Weights of a small mixture-of-experts language model, trained from scratch on English Wikipedia.
Experts: 128 experts in each of 11 layers, 32 SwiGLU neurons an expert, 8 picks a token, a softmax router, a shared expert of 256 neurons.
Below are experts of layer 8 (counted from 0) of a mixture-of-experts language model. Rows are named router (the router's row for the expert), gate (a neuron's input weights, with its number), up (a neuron's input weights, with its number), down (a neuron's output weights, with its number) and show model dimensions 0-127. Each number is 500 + 25 x the weight over its row's rms, rounded and kept within 0 to 999. Numbers have three digits each.
After each expert's rows: "raises" lists some tokens whose logits its average output raises strongly, later layers aside; "mostly gets" lists some tokens that are sent to it at least half of the time. This comes from a sample of Wikipedia text that the model never trained on.

# expert 114
router:513526481509486473478523492475509533512461487479507450501520454532466522516514484511513522497529511516491490539524487508466501541492523474481488534526496505495503515520493530472480557449498505518491459476495480507518506492512480525509537423525505520486512518505500504530504551508464540467480475484500546519556481456513519446527459515510489470531474503474498520500512532493486543478508
gate0:504518474538484484517533524483529500513488498508465480472516503467443480465493495553487483505498516485495463527514509480495486536519545485525520518510519497513531472512486513472490500529557475498497507501515486493499531516551510478544497476503516447501484530514451516507469540517458480488462477512522549497493490469486478475538474513464537490488477448480500468523510531557456513497515
up0:510502507497455546479480462502502502515538498499556536509484542479503477499517514508510487496468497506505570480464534524498490475513515488512526500484546485517495488441529483523485513471468431499483509463459559493499489536489506475513473495489478512472508515517511517528551483493512475539510492485534523498511515450452477478507471515505523461525508509496467470538492516533470498504487
down0:463489507466492474517470509497456473494498529479517484523532479534464528482526535511478508468471507481505464517495487517498540483465490537481514459500511477530488508507476518487522504491568499481494523523535506522510513498547521548506480518497465505532455473497457492487502485519522490537542513497516490531473497535452525473504551495521482488498519445505477458472520511476548460520487
gate1:465516482497550543451496521508474501456528498486501530466531538492517550496516460505486493543507495525496487467477461522495487547469456530514491470505496488517494487533491488509506504501530492487518484521519496451534491498505481532478513499534522494506454468473475520487559535519514528521495495504457485534477494559530447474505552490475504483505508512461466488480512487485511515480483
up1:486499494484524513543533492504519517503535506520486533538502519501464496501526466512427479537472498503505453448524494528515520478492494475506512470475524508512521501473463483494555492509465499498518518550515481528482494503504521518467477514518461474461529441476508491463491464496498546497499480489504504526482505485514558512499483528489508483538506511507485480474470446485527515531562
down1:483538495487502539500530501507507520472494488520507502503475531506499510540485526514439506485471480488512480515490486483487476479555495489550538489523486502520486484473523489537457461526535503533516472537513532514477479500519461487482535512510515501473527457511515536501520519496524513547482496531482504468475517432490529471498481529520506454493500481514456486509429439490496514503513
raises: "ce", "ven", "pen", "ctor", "k", "ct"
mostly gets: " ex", " pre", " Pro", " Ex", " tra", " per"

# expert 63
router:515479517470517468503486522523545525507512480504475518492496455514472526519489462502525549484510489458495483504542526523499517510536542439495542494539514451516514539541513525509508496488523480510494523523483523520482521514493537501513486511463486482456501492497453485509466484514524434491536528476506514505453517528500493508523507500475474516511456489540476522492468475556473477470506
gate0:498504545543511475397449534460535532533551535510473515506518490536472526502471512503485499542493459508493524513494485477498468531551552524503525517487497506538499471448520442523506518504492499478496484511529473506503492478512473516497521509532467501512517504498483513487491508485491518484481481474475512494492487519488506475493515441499495463534507463480503526510507481517494516486492
up0:496465486520502504560558496480551514529469528542493485514487503505529508495527508478476521515498513537460483513543503480462528506454548501493505482491493485534470500525494519519534530463449476501467472547524518485504507467502514475503485512477482457532474465492473480522440496504472476499502519512514501472486511521457459520551490520523495499480516528491492518492505505527458459497518
down0:475507499532517503491450503505573490484493534494499536487502529506495502485479511496489468493477462490478520482528513514489527543542464481481491499504528516491473495474501468469525554494557506483465491481488520472460506474485493522507500520460482498560486448460470483498475480533458477539523515509521541525517492511479551512537471543494518497479466486536530499478527495505477516500509
gate1:551464472459494498481504470443495502495501500485521465503462478521488481516502482502495545523513484504448517519517513500480521537509495488519548513475513510506501503458547485480480536494468488508500482520508509530489466489492484532474488512482479483543544524498490504503503501468516484518508520528498465499520452566547480521499533477496461562516475498547482454513460522547487502496478
up1:504509475470503492497506466496501490534499487522527504504443479510505466531480471508494528548513516514510495507515496488512532476505539551515491480479530528516515507521523471509491479481482534465496473494496457504452510482508457526503508567512501503474512546503473482523470488467492518475522462553506432457509511542450491471513482485527562480488508481483539501476504495509521495536504
down1:483480463501482531510466492528520514520470512465489545538504518487534544502497492526492510537490489509500489503504528500483482518514475529493530528470461491495491462465500486515537471511525483519507482550526507506520508510453496582482488520510503500520516498479463495517531510451484498489448491530500520507473510541503527530493472495462523472539517481482466509497468428446504474478510
raises: "ies.", "ies,", "ies", "ices", "ows"
mostly gets: " sh", " d", " he", " g", " f", " st"

# expert 109
router:502456483494488502509451463507517499475456532505479480469501481523531495508496470493543504486475479508513486480507557512497560510445498487517524475492505552477488453481502526557444517498496541488539496504480473494450529462496514525496493511489531518493507521537521498494504516481490532507497499496509442520505489511508527522487483496512474463514451483470476482480513514483536534455460
gate0:508503511495495480483488492485516485516466509460518521528453503506535558523492492508474513463488483471474483506542497501504486491439460519533465500502523540464494513492474465482521482494486489520552530528469517475546502534524498506462507451498500519515472468494517472504539478520460523496493552518513497510519513475539483534508510483540483479512476457470469470548519530496520491529531
up0:472438491498499499520508478536498500429486485537452473484493508503551466513541492529516458499494514477477492533479539496496494476531505524519490509476516462521516470481501537475482527485482494535540509499499483487526534492537472489513539509478493515521522553513528489476499541523502521485491488490528452480501476508483461516484453505473484514490511506478529501559486507453516468532531
down0:492520521458456502469494515495510437478496513490528477517489495500465442499480483497497567500489510487493489510459501538522475490500522517523442516495475455485496527481534490488525503488473508550482524527520539501529504500482523526471483510536510510506472510512471513518497557556508489498495473512546488519496507504461464474514458493483443510518517536563514485523506488497493506513477
gate1:474454515527493512512500469496479486553481479502502501534459470533518481525494506507502492498452486524477429500520513487471530522510518508469468470509482499523489475562523521483514531542534475499505520493493504544477486515485478534513536499503470467504497507502465468511502490483524490438436556497503507534477517488513556536543509512526474512498487517498476477470484483500522520512486
up1:485481456551560475481527504487523486499464489491489483475522478506522526520479498491529520472503509517461504513499508483496523533453516478504496507486511511476441520528521489529483489516521509516495533535497503502493536513471491490523482503515531427532504494500488448518486514526498549530516523480466434525473465496480486513495532446544553466515471477492517488517508519485520498475480
down1:469496480510519475479459524495513483500484483455521506462515518495458500509504481494500519504508487499512517463503448502509528510500501463503571504488495507463483522487506507522469513483528497477510468514534524532530495499451499497486516495494464483544519493540471507527411514502463533510489473518523505508460507533500512505513444534513498523512491505512455543512501506558501555460519
raises: "t", "w", "s", "den", "l", "te"
mostly gets: " ro", "ü", " Kh", " Bur", " Az", " Sy"

# expert 72
router:488516499470503510502472497456469535505517504478485510502462466488510525513487487492531504496518556467491499455522459508461539479476493494489501468495455536456504513499467456474545500502470495534514483484499469564503492534472453480509492503548483505511482490529502544458503457505468453483462473536535511523497481518502471541490505492516521535511516514521514478506484509470487508452510
gate0:503530521501502493458500491469509532543508535480513461517506502494492528513552506521480507510511510520478503488498500497515489496524500518517522518498522473537550474529514485515524485524515509510519523523550474514522532448491529469540449487520515492516445488476496502484508460519471513456472480531513531468492469471459455508484484504502491507474434497500510516485427503524482446481528
up0:505474490475532481499513521520520516473489436500474463513469489490457467521501498534484493503466574511455519504452454501514454477479522498494492478470546512505496468510496472555539527510479532528485554491528485519521498502516527526521479521517495502529487474529498483501516499469479522461461451517519514526527499491487477483504496464499509498515541461486489526517507524520536512493532
down0:528509551494475461467478502480526514465538492508454507498444510485500487522522496485519502522476521492511528502468479497511500508498479551455462532508549494501494453525473434514528508487544546521444506479501489477512540465540495541510480502515526509493518501511479508523455493497469517487467460495494492484521449489499518506501499535523488524510488514503495500524472521488518542467542
gate1:490542512527483529529485458485507434499527476490491484503502532478496477469550535509490492499525508485497495492547466532559490469512506480472461542490516440510480539503478543499513499489509503533507505472445475481514467474491486508486519536516470496506487483471531532446515475545485528512523501519491505476518498494523472531505520487554512493482447508494503467504523506466514532505506
up1:500504487508506484541543506465484538475480471477521497522492501483527458498534527497517475547465494503488509553521441415500489499484492448534490490486511487493503513550438500482505521461514520532518474530473482489508529494541483506500536519500503500504478479529514485526461541497470494495512500498537526539506469492522447506510475532497502537485473518508505464510471503492512495480521
down1:520515459484497516502476486546502526466536527487507499480490488521523486544501505462439547528499469542500459516548471520519498533496503533482495516458495497484490510527520485500497458478539489533504513446536474519487537489484508477464516488481480505505512500452549479484471516512538480557509553487472481519513477444516480522523516468501461490532496515494507466499503506503492481489498
raises: "ement", "ers,", "er,", "ers.", "er.", "rov"
mostly gets: " ent", " offic", " mov", " sett", " writ", " jud"

# expert 35
router:489474502431524490495452514537460500483505493528474511540509469471514509490509469495507517480480492517482531487553510490475498518521485454545475432488474498483488431460535538516463516485491560533474522492533490457477491489510494497506509542500502491487506490518528511487485512486528493546502490500514468445510477486494496483513492477509527466501516461468508503475455494493489481521484
gate0:458486478479515467532457490513536502504464507514503537546450523485527514470474488528493520474496506488526504543510535488505530468533483541513501471486549511536500466485522514490491503461513505494485514463493481495487483439499479476508466529509512481485507539478466536512508449520546480501546456499494475489486516511509548504498478501459520492532516454491477514534490517527545484495518
up0:513485486519537466501531496499529503472473480538493508549514500521475510493483527590506497525467494491491517475567490499453492464519509447511508483466511488477509447478531524485493470487508527497539538508501518519471448494492499496496520479480473483451453522474512505517528494513500504509465463464523506508474504549518496507487493489497490515505552481489483506531483563503500504501517
down0:493511534472440514548470463492494509491503471481477475475516508519506450530512482484534514504509486512482493539487513472479539455496522503520452529476490505558497563523514499511481503560487521477511472464507471524539505514450515485527486506504490526515506486541495499494469529479474528528489526501479475472458476479526506513505481527504521553515491470491515526522527462483507480469484
gate1:527525500538456538497544497478455534502480516483505522509499493503501456477494467506459503498492506504507483477537466454481521505500504521453469468485525531504494487539495457484511466519525497499510482486549519515488541472481454498492545506476454517488529504561482499518530475503510506460495496535496504568459494499511498531544455468464492481516501509536540519503489493504489499517516
up1:519525472497543546524521502499540486507488480513508542541511527529486512463515510501539483505540471501520518498460469532461478496550505522495518509525483511509482496508480478523502532511481466504493513526518468470467481475528508401495533525540476443486501537482497473510540486461505502528494497490497518520523443492512513475465458492511493501513490505492503483491481516463492474505461
down1:507505498455513479473493525536557442490498557513495534463504506496515494553441478481508487486508476491491518543509478547508492501458533478505539501486521495503514481512494549498524510498535516502486531533511467497506499513478505563515479536507501484501478478462528502526473518475486499512538463488479488493464520504494492493527407485501497504468467502496506482518497502528486456510502
raises: " of", "-", "-P"
mostly gets: "berg", " Smith", "son", " Henry", " Jr.", "ić"

# expert 75
router:525522515434488506475501514545481504453514471517480477505522506486533532492498515462499549507468510526498526523527480541493465479512510495486493484518504489503526463463549503511514525502474576531448561500496491449495494507499512495490497523488476474512502471526499507497484493499527516508516458493521462476516506477504488487523497505489521476514558458478535478467481448520481498492456
gate0:517546516503532468523507521474487524514472470494489494497502506495505517474498463554484513515490503504434514490497490539501479473492471462461522514511455433492508502503531531479472470517524518499440510500496537514495555511512521547474508488525533498527473489515539515477482464474493490483471457479547508514473494529481514457531493512483489490502526497504501552525531464481481525517527
up0:471486508494497500498509554551481510514471502526488499487480560520513485496521496501449482510478489561481511480481518480484529509502487488514464517493464536473506546494539467512490467497484530507500482539464485552446556471471486499495508509487523495500544531497501479544488527514493491498457486471535463475460533509466494512505502451505516528512526553460509485507475501493509510501477
down0:469506520490455504474477485476515564483518487468521482519500492508464545536516493514516518498485478530483571499527494457477532510506496505504515510492488490462457524517485515505472475489490544526477479455520513516503516458496445514513532461493536473482525556544482517545499536512505492480522512512470519496498541448468515505485509497546468504498495452477467513498496498501482520485501
gate1:529508467499501501501483518510523477469477505518476520508477561533498507525521511509510526507496524461470491487465491499507492518491539469532557488481488498549562445513504530457513465463472559500517520509472475512501521488469522557464496493514534508472503463469449492487477490476518521501478500488448501531469478514495493540516500503500532508455524508496484493502502496494529494457529
up1:520534520536487494480479491514514500460472502508500502567494517480505455533509498528496497504512519436476522476525482509525471490507556495458431498456480521500471521525540483495530511516536513483533503439479569503534464549498503539507515481529498483474466499513473482487521491507488460517529482521462495538493489508497491525509471501502466498509500508457500493493512508470487501519495
down1:532503493530518471510529475460496462516478505531491433500503528506496521534494494485570490514541511508484505469510511479502519516464562497492459514508439517524491475510446507514485534502555495517497511446454487498510502536492516546498510492485484499479515466505467468488548526505494516538508535492528495502496478503512473482504531466490513505492470527497468482485507440513475516502504
raises: " and", ".", ",", "\n", " in", "-"
mostly gets: "ford", "ington", "burg", "shire", "berg", "ton"

# expert 76
router:485521477488479502479478498486530531504501525526459474472483493505487458479520516509511530513472547491533504473497511527505534481528460438474500519480471454487515518512521531543514509535475547528525466485473520505513540500465548493461489468535489441480536508462495481469473524499511513489525506464523526531486504511499506530507495517530520511517485478452486545501516536478504501493541
gate0:486476464518474489495506494505515490496532432487458470509464482454522484469489458485530499515515490512487513483554549535520519452520475473494464480533475464510521506494561542504486477462483538521512490507506553509461473515511521517505504482525506478545524502473502469512516477516489516518507491515500510495486511497525538494553461458475509514457511510523514499519544465486527506497511
up0:507453526529501502509486503483522517510547473545504473498489507504511498485455490498538527598477477503445502507489528512512498508513531508505476467472488499511496496499483533491511545463470533542490480463495506454500524530530517490498521471484488490527497493531473423532516493496469502507493463437481470535499484544512532505516514509504484464483514506480524484531488491488487484520500
down0:488544468475529519495476504507461498457498495477479534483490477472530503502513477481472466526494515485477491470485505525511548471501518455495425501477491481474498480514533511515474505542569510508521511525483507483495523515467525514511544492516447494466504505520519439489458523503529496526528524538485543534505508476533526506491484488512523532501487521491544484460486493475517535486480
gate1:465505474483532494501469510511464526527497482508511451529512450541493493481530497514522504543494501500504499484535514523485500491519477493486502483489515475489531471498511442491476493545493522468485496515468515515537523509494520460460484495506491530458530495475517517479510470493461491544514502501511509468526444502545528521529461478459477549519530505478490509545458531549498457523531
up1:534430537468508483476523501483467499533513490459501515484471486545489518512502469492464534502477522512514542536520498513511494524476526519471495492510475569488540495521513450454490539494520511522491538490474457454517517492515504483519508490523507506499473494510550501534532484495518493494527518492520495507487501470481527480478479466466509550509506526460500475446475490468487541488495
down1:484513494499536471531467543512493464513470492507499533525474515512491511526532484519519503513498480528496474502496509481482496506477500514486501476457491534427436478494488481500509467483504516450501477544501509466498470536522514464465497509487528516495521483408492527508524524548493558486477499491496522438543521498510519504528527475511509517509519473523547518483505498510487498513500
raises: "ov", "ap", "ie", "ow"
mostly gets: " l", " rel", " bl", " sl", " N", " Bl"

# expert 60
router:525508458480527534507514498516542502491505468492486529485472516481475486476521518486458538500514526497491533475516530502497530527474498472508489485541530542496515561527456503476535494490502524486473552505519507530468493546520443505462498456482483482499491517503489519493512491508508496486514521524547501485505492526495474458511479490525494499550476501557491499464489462492503463449560
gate0:473459453481488523500520481458517539494451512540519491484495511517503488502527519523481518502486537501508469500498531495453475506430488472496525516496514530520464484470483523457525516523568514519507505472518462526452496519489516486506488497483479508488536513486531528473521550480492524530530547502475511529482487511503491462478504493521521488520481475523532444518487442504501528489503
up0:550489491519505531488549529502497461491482466517474480493526530483473546503485508457471457531522504551461526505479529496507531505492475504487526493499504496472511511494478495472525444528509503493507526493516482511424472501493520514487464526493526508510498451468464527491541537486498492494526487484493500515503475513533498465556501471491487557529514532485494538473489478501461532472519
down0:498476500500522513450513491496494504558494489516488492488551533459456533451499467486497483495535537521477524506459498482466496489526481532516473472507492523470537505534513509494533488537499509502506490427517500532482548531494521449489492506507500504471511520491477514544537528531531514462520552515484458501440500467499457504500491501454486498504482509510524478502507491506481534498494
gate1:508524504529525519518506466584514482509484493531440501474497446447484497502528520514488491509549524488479495489530463486527495549491479463530506486508490506460519542527504472498486491495510498547512475552494454500485509530514485503542472457469501487478497519486514500508494481494481448526484474525484535510497518477487504522524497512499499476544520534517489524524449468491494464478495
up1:513476501490470527479464499520533531464512490449489532510519497511500475505505448523539483508503521504486475496511537527496512442517535486485479486505500516475491508534480487496471525494513515528514488524549551555455500577513533483493501530515493485490506511491474554507433519480476463522512485484509495507484512487470515468519482483542501524465459506497527485516495468488455471498509
down1:523501462490465487541492548433476511539491525461531478494487542496477482481500513480504546548432473487537471485485540502466523466530496477495518495509521480466508514500483502522473480488515507521469494455540483490505516475521512504507547525477511539483471529523532528483494477530545522495514524505538503480501520480450509497502487524483513523490499475462504480463514498495492542483498
raises: "ates", "ces", "es.", "es", "hes", "les"
mostly gets: " oper", " particip", " represent", " sugg", " indic", " equ"

# expert 51
router:517490435436477558505489519435513489506527469487466522485498528506512520503492484484525497528502513482509493465494518485522536529462478503485503497494479552488500514510462536531471465523492479536497465482539491538519523543497460476489485488536482500492501542517463501424507498527497466513511499526546497506506508472505495528500493492502452469491501496532479497470481486476494490472521
gate0:522484497485472502484485539509495486492535521480496531481484541544483482515506496529485448501455467481482503483474487478534518483496491549530480507478460470484495487482475489504470498471492538506452527511450506525506541548481490516547443517477512511528548498508502499468546500500523512519527500491516540562492497512509506484520496524503447506523469463507510479471451523541508498518493
up0:468466527474505473527481515494514468492532490504489518490521517534497500486482459499482488458505491459569558510515516454464450543529465509511475542469451501527502465458490500530499528530488498510495507501508506481467481503531495521524529542466476481464493497494502500486538539504486497533484487477445519525504480526531492527493520517501497474492521447497482507545503522496523518506533
down0:469497491474529558496495491485496474515520499473517511520512528469561492489531451523492504471438517456504468538487487511498501510504497450491480478512438503526494506494472489497490494522522497492494521518495527493524480517544461550472462529508474516496467504479539510494487470517484490530467518529491547493467502532511493509543483477530546525502493462511486460493508538493494527476548
gate1:518514459451501517493490503513495462524533493557517526524472528531525510515521531517470525541515469505510508442450517473500514472470487521506492514496481479470513515468536489532516481515512511483498469477516484497569528491495517444433523515438500512478482536505500489479502521499508541479536450512481510510460496471474500506507507504542480518491525528500491503459503491475494517509490
up1:501463472487491499526509464528521513481490512464479517558532512540539498524481529467499480551510549486468508528519495529502518517500508515515510499482508485508529465495466520447436522518508460469495470526507477524501453463486517459472486533530470484535533505446449478530500491511553470467482487482514507493497492482479491509493496535533499483492526508506503531531468496516488517507513
down1:587505524525535513528509457502506490498508518545506513498525524514502507492479520557495468502521460456511472447521536459499482443505533479502538512469493536438500498508499499495514476467509512504504478541512531463484500483460466495475500495492456524519497546526507477506503513538524465506503507476526512510490517476508464485488488524498531497511453499465505487493488479525518504466473
raises: "er", "ure", "w", "ur", "er,", "ant"
mostly gets: " offic", " post", " mov", " politician", " oper", " rank"

# expert 57
router:493462508503548488504532478515492490475509528476484524473510475514491485525488496540497484491461457508490561482423506522501513473514484452540488486528512488452501469479496485485525517476507465517544459494513522511491527530461539477496481527503487474507475520533521539484494501469511449489517478499529440518534494522529511489495506541523528513480539518496468464499473488484517529494510
gate0:546491518461475521532485469508493488492497524484487488514523568491506481471516484527514513492460474515489541556458496485504548535476498488491502509508483513495495477503487492481537474454555496564512480477513493479528518511483503463500504500450539528514510496467514520511470530488494501540474486500471489490507517507511490477471496515522511535563446479528487445502454481499485512527483
up0:497481479482535492495491501495480498515501454531504486504481527539475509489471522512519492511509521516503506487450485493511484476483522551518477489532476490548500515503507453495496513492507464501506516514501491521518512472463520514484515507532502513500466480473473553512512530509491439503505548505461543454482487486530524476463476474503595461546510511463485468530517531528482471525477
down0:494501492485472497515519452515533472473536473519500515507517482538475488463485517515551485517492490478509473520487506490504486496452503464525518504492486552522506507487496493500557487499517468503549451492521549507520526520553484489481535475485525464513511489514486476506498472508484453490495499557472494457531494517493470479468597518499493494486489556510492461490516479509504490500495
gate1:425474536497514487476487479489506491515482481518464488477511507500529490493510461432535509528474499485481485460506534477539518495531521474528487526523521528480508501500474517457511514428506521449485498514524473495503521513504535476531492471513532515569480527471480501518487474506457530493474484523507515521505491487554504486529511507511483517484535479488535497514521461546515498500479
up1:555506481469478515505524482501494493536485505487538495482517509514485513530484493484452464480503518521480513524520461533513501516453550533444485450489496490494507525526498507519476484512478552493543549517504533500491478486483504548458526500469505517501511525490535488519508476490470494514497522458456499434511508521509526493519463512498502491497499531432493511503471446523507485536494
down1:530523474493520523464492510503514510509466500517532461519536494539490508473529535569499501475482463445537455493537472501512499467527508502542510499519457440493539472479484481518521492549518533509529551452473475500521480516514488553522518488481454526509466503497508441495530492513495479519499511479528490512476499476475517507499483496481506510479489526512494494490494511498463480512468
raises: "ees", "e", "ee", "ess", "ers."
mostly gets: " \"P", " Mad", " Fred", " Website:", " Dan", " Pak"

# expert 36
router:521496452486516506532531532477525514473470524552513528512520516482539543519514477465532495529476477484476493561488529485490542525492532519502479478491498509487527452488459468482464522470519483524538471487488486504457514462485461465492476541500543513512509495477488524493544520458483514505475522468518469493464480463494469531520489504503484487515492478492514492520548488523523512470483
gate0:488478513476506485490552521493506535538517524474530484439484528527525487521530488509483526449491552477494500548509499538450487493529506496499502538533466521515458476514474475491446498502534518516491501530464506532444541489529470514527518515529539504474499522476501509507547468504483523477493476517514469498470481496494497471471487490509468485498501450524497514525486468530475471491503
up0:530508501488486487495525514513500463479518532510502476523450475455508509502529513472489502461507481518500512500461494511457500507535517535502499479511506500515502526469492527507464521517518478514527563483483508523517479537513499511520501520501526533478429498502545487521522508516520491544487496480468471468458471484493489515510478548469467478529511516487526477501520432571480469496452
down0:557477567521509472506503495496488504460507534490461497522456534486520478493496473490487472497504440513461511515465521506487476502551473538507500545508510541521448494530495500478474515485479510543477494501487505463523539501544518524513480495479526534467497504482510502481477483524545479493497520506499484479510510484438546469501503501455498534508544471505488482496528500484521511465526
gate1:512493479513490545468506508538507512521469472507536498528475506535509489495530511556502505495493500542494477518508496515471513467482542440469493520533476475496511457504479476511485488514527541483518477472461526531467512487514495495501537484460467471488500502466500508492506480460487504483517522531466492528490544535468472516496494499513509515493541473451477519475589530518508480465524
up1:519514518506501501488516499494538500521523477457496514478506505542497518462469490486546540505502444519500528494515474463472456524522508471526474515515512538536509492526516475511479486495506494485486528510494468502501468508462516497492470470553486476494493480500506462503558492505526511496528523522465499544500528446492511468457550527505520476493444520484448487508491482488548549512465
down1:474478518511499498518515483548484517514503472493474515534485485546494495455472492507489541467498508491462443466525485552506489521501481472499496508491457534521538500543522490482504505492496514504512512494502470507490460532510517505512509492464434504451473455532493485480471453541519486478510548498486529502476509519536497504532477476527488509540543463501511537485538483496558514496498
raises: "c", "f", "t", "p", "d", "par"
mostly gets: " un", " \"", " '", " under", " back", " Un"

# expert 85
router:515528476491501525495481490478488484483514507512508514444529478476495523517488512448495500546491515480522500496466473493561495515515510516492455478515467541431543498443527516498505482506485486540490523521537500507494497538497531441505483465533510519470541497524474537492489435537516484510506504491497458498504523495483474547474480487516544500474521487530510520527522482505534514500503
gate0:507494475499525500450507456512475463473520491517505509508507456512453501512536510493485495524520477527552491498469542525476509471512517486520477509503470545464516480483515540525509497444527478490535507502518447511524456562494477482511459481501514510553520518522482520500495524477483546506524470553490506491495471494482516497488524493515532519424507510484485486492515505508501470463522
up0:526513524497530483548469447521480510497535535447497525508500487526564497482498491481490523485524458518469479505492435491515488508523507509507491483521492509466488524489542454481487499542475481520479500512532522511562522494483461544519457503482524486479512502481495507503446508525471457500477458496514555503471509503491537491500525461492503542513487505495512489506513459516514526467502
down0:458484502558478481510493485481481547515486522483442496474478505534509545500538522487440495490522506508502486472516473507520534524502506513491460527511551546480495493487509505448533472529514493484462509517563494479472510510505530460504495522483475495516495521529464512463475522525520453519482536480499485487484505515478495480534512531488502497473501476458466512481519482523518517489559
gate1:493537507508496513489454508461524491534461523492516460505531489485450492465518499465479495535512527506470484492531444472452538522456469490519512487507508504485457460502496509494480485520500547493504507519484493480508496511506553474517495531494460492501515495501480527525451513519549506516487519518498546468504501527474513543479474475511535574509503503491464520522488513553519481488476
up1:482466541545534473508513509512466475529537533508504489531511514484499493505462512453485522502530494490515504485524469493486549462509490502498505518516509469502522483472488547511438509501519479499482480494481506493547522532531499454508481478487536454495466483510505517503472458524492472479499513510537473456472489525480474573504450533483527558463480499517525490512508485514498493521514
down1:497493471499520500524532491488501491485501495497445535507487508512556518462470510469482470459499507482503528486490471529511498544514516479516530493531489560498481456466477511502518502535479472546522521454549490536473486486496484551492515529493481467465530470509501480521508503461488509545536493527538490525526512467504531488501451496495494476445479469503509521515461514541507514480482
raises: "ing", "ed", "ing,"
mostly gets: "ank", "unn", "ak", " mark", " Mark", "ik"

# expert 77
router:494525536497469519466484492492489494515503526521470521472490504517485494486498502530478506490532520457486485477470511488473519496541475466497480536484496458497508514534532506480531441476520521519542515473488529457532536553465498501478495459497534464508521482438463475512472494479488493473531472508516539534486469487518522519501493490523502480528477489466503551487476509534548524465532
gate0:488495532497491505500440529496467491499461479489536491506543509471540499520468511518500533479518497509503517538518453546507496551459483478525489527506474471513464509518491492492502511520502506536470496483457527481539485544449485499509529480458485488473531491476500440509491513502459482499549526517518497493510497479454517524497490505486495563511478480475512560522473471508519534506502
up0:524518467505492456489492514493519510498503482468550461525456486491473479512471514496497489499509499547460552506524509503520511521477531483461505461507506525491528482468504453526499520530510491486475502491445461499468496480513516523502465499508496490502528461570560469513524488540517478471524522484546503521484487479525494508544465519514503475499471499523477545498467535507474503540482
down0:483499527434494504490508467474512521506484474494470520530481497529514528547530522524503453500476531505477511492531458475460493520503485450549475470470461510509532515491514471479475476474483481506451548524515473493480496519483505506527470516493511507500527490494496493482512515501479515499490509477477479564517506519519486526517505518502492445499505518513549481540568495473538468508544
gate1:461447474467455483518499521489469496520491501519501499424476534500462530514491497447510515546548486505463510523461494521469507504500514496458511507515520508494557539470516498500522500482513534535527489499473504486508458483508479513502527508523513540501511487478482540503509483528491498504502493494483502495478495478495478529511452482521476513466491479529533528504557460544487563504489
up1:495498532530496482471514482495505483504488557544482491466483489491500508485519496526446512526525552508516477501529473490541471522558470512521508496477466515524504496538493500439539493506495524482490478505512542536484483458468518457509477533509488477442512493531481496492535467539487490486508539468502495496477521511509510517481496546483499483481465469465523501551483478466541494514488
down1:474538477546512514485461546493560503514477465514523514515509490539486510461494497476504493488496556474501465455561500507473513511503505495537521469547498519455516510518530479511528512496509497481497521479477549490481486528514503482496453485508474473458508499509531469545516492533478491474501498461536506507499521515520536503469501491486462436520515496481515523466485461524481502489469
raises: "ov", "aying", "iv"
mostly gets: " l", " r", " n", " sl", " ra", " rel"

# expert 80
router:552519518493500515491509502505520501534485455555465517518496489478493456523526499517476469528486504513487496448527513518447504521502543518521452501499530504535513488529501477491476555485551486494532467485498532542496540531489505543466549450475507489491520490479467458480479514487533498484494487498516512528529501488545480495515485525468481482515481497453501528506533521483525520471499
gate0:492518501511488526488485549480564472480490516541516484555483503464460500492498515512489515517535493521538511488466512526495458489514492488514523486532497486526492491537503481514498527444472494474500519478508503508517510511513493515470512533452472504501541513475501414523531509484514506538488496480490482523442554490481493522524513477501471536527464475477521473488471495486488477464547
up0:524481520536520527516516480535478472511496498480491497489508506465513535489462542515483480500502496526494442522495499486498531488486516457538466484522496540484517470552511502527513469489467439524500483497484493529480513481483539523506504506518520551485499571511503532512466532515496513490475515534491496473475510452475544514492505478481471501518488485499499507508451543497418495474488
down0:506454499529504518514465500521513485506485493523542496487491482526526470457483559469504509482489488497530479480512557449489488533529514490514499444489507499486515516507495524499500492512500518509504522491484528511480498533503518471566502491534459558521454474509518514498489527521494486483524519535511427526483501492436433487493450503457513507496501530518504497501529487507491478477496
gate1:512517501494527527499507541507508531485512470482533539533451511492486499506533468487503481510548492520537455460502515488478534520467486486477530459443460511493513442489487474532515543484498491472540531525497500457510503513512532530477492474482509486525518547463460494533556531500498503480479550495519516499484494507481477489481516503512484462531525494463513471512500505493472483456503
up1:507517525481516504509445495482540495480470451511482515535523452483473457458533513490523510482467509492497516476506487480476467501502484483450524521495504495480484513489526521499468474551484491481514556527483474475523497477559491500539566482495496501512540533463519484499518500555506479538452512509504506496509529506511506511504484504521520477523492521473489508445493478529524528460525
down1:506453506482514518496478496529481461469471486499572433481506453534507542487511472519431544508519523502539526462482497478458547478525515513469500473483499513515463478509490461501460502502457512486512512482486520492522462470472510481512504486515499541480523518512498491503543502481509509501503492510514558516502503524532475510464510514558512494515513504513500496508479502494544468521517
raises: "igned", "er", "ce", "press", "um", "ly"
mostly gets: " re", " dis", " res", " ex", " al", " For"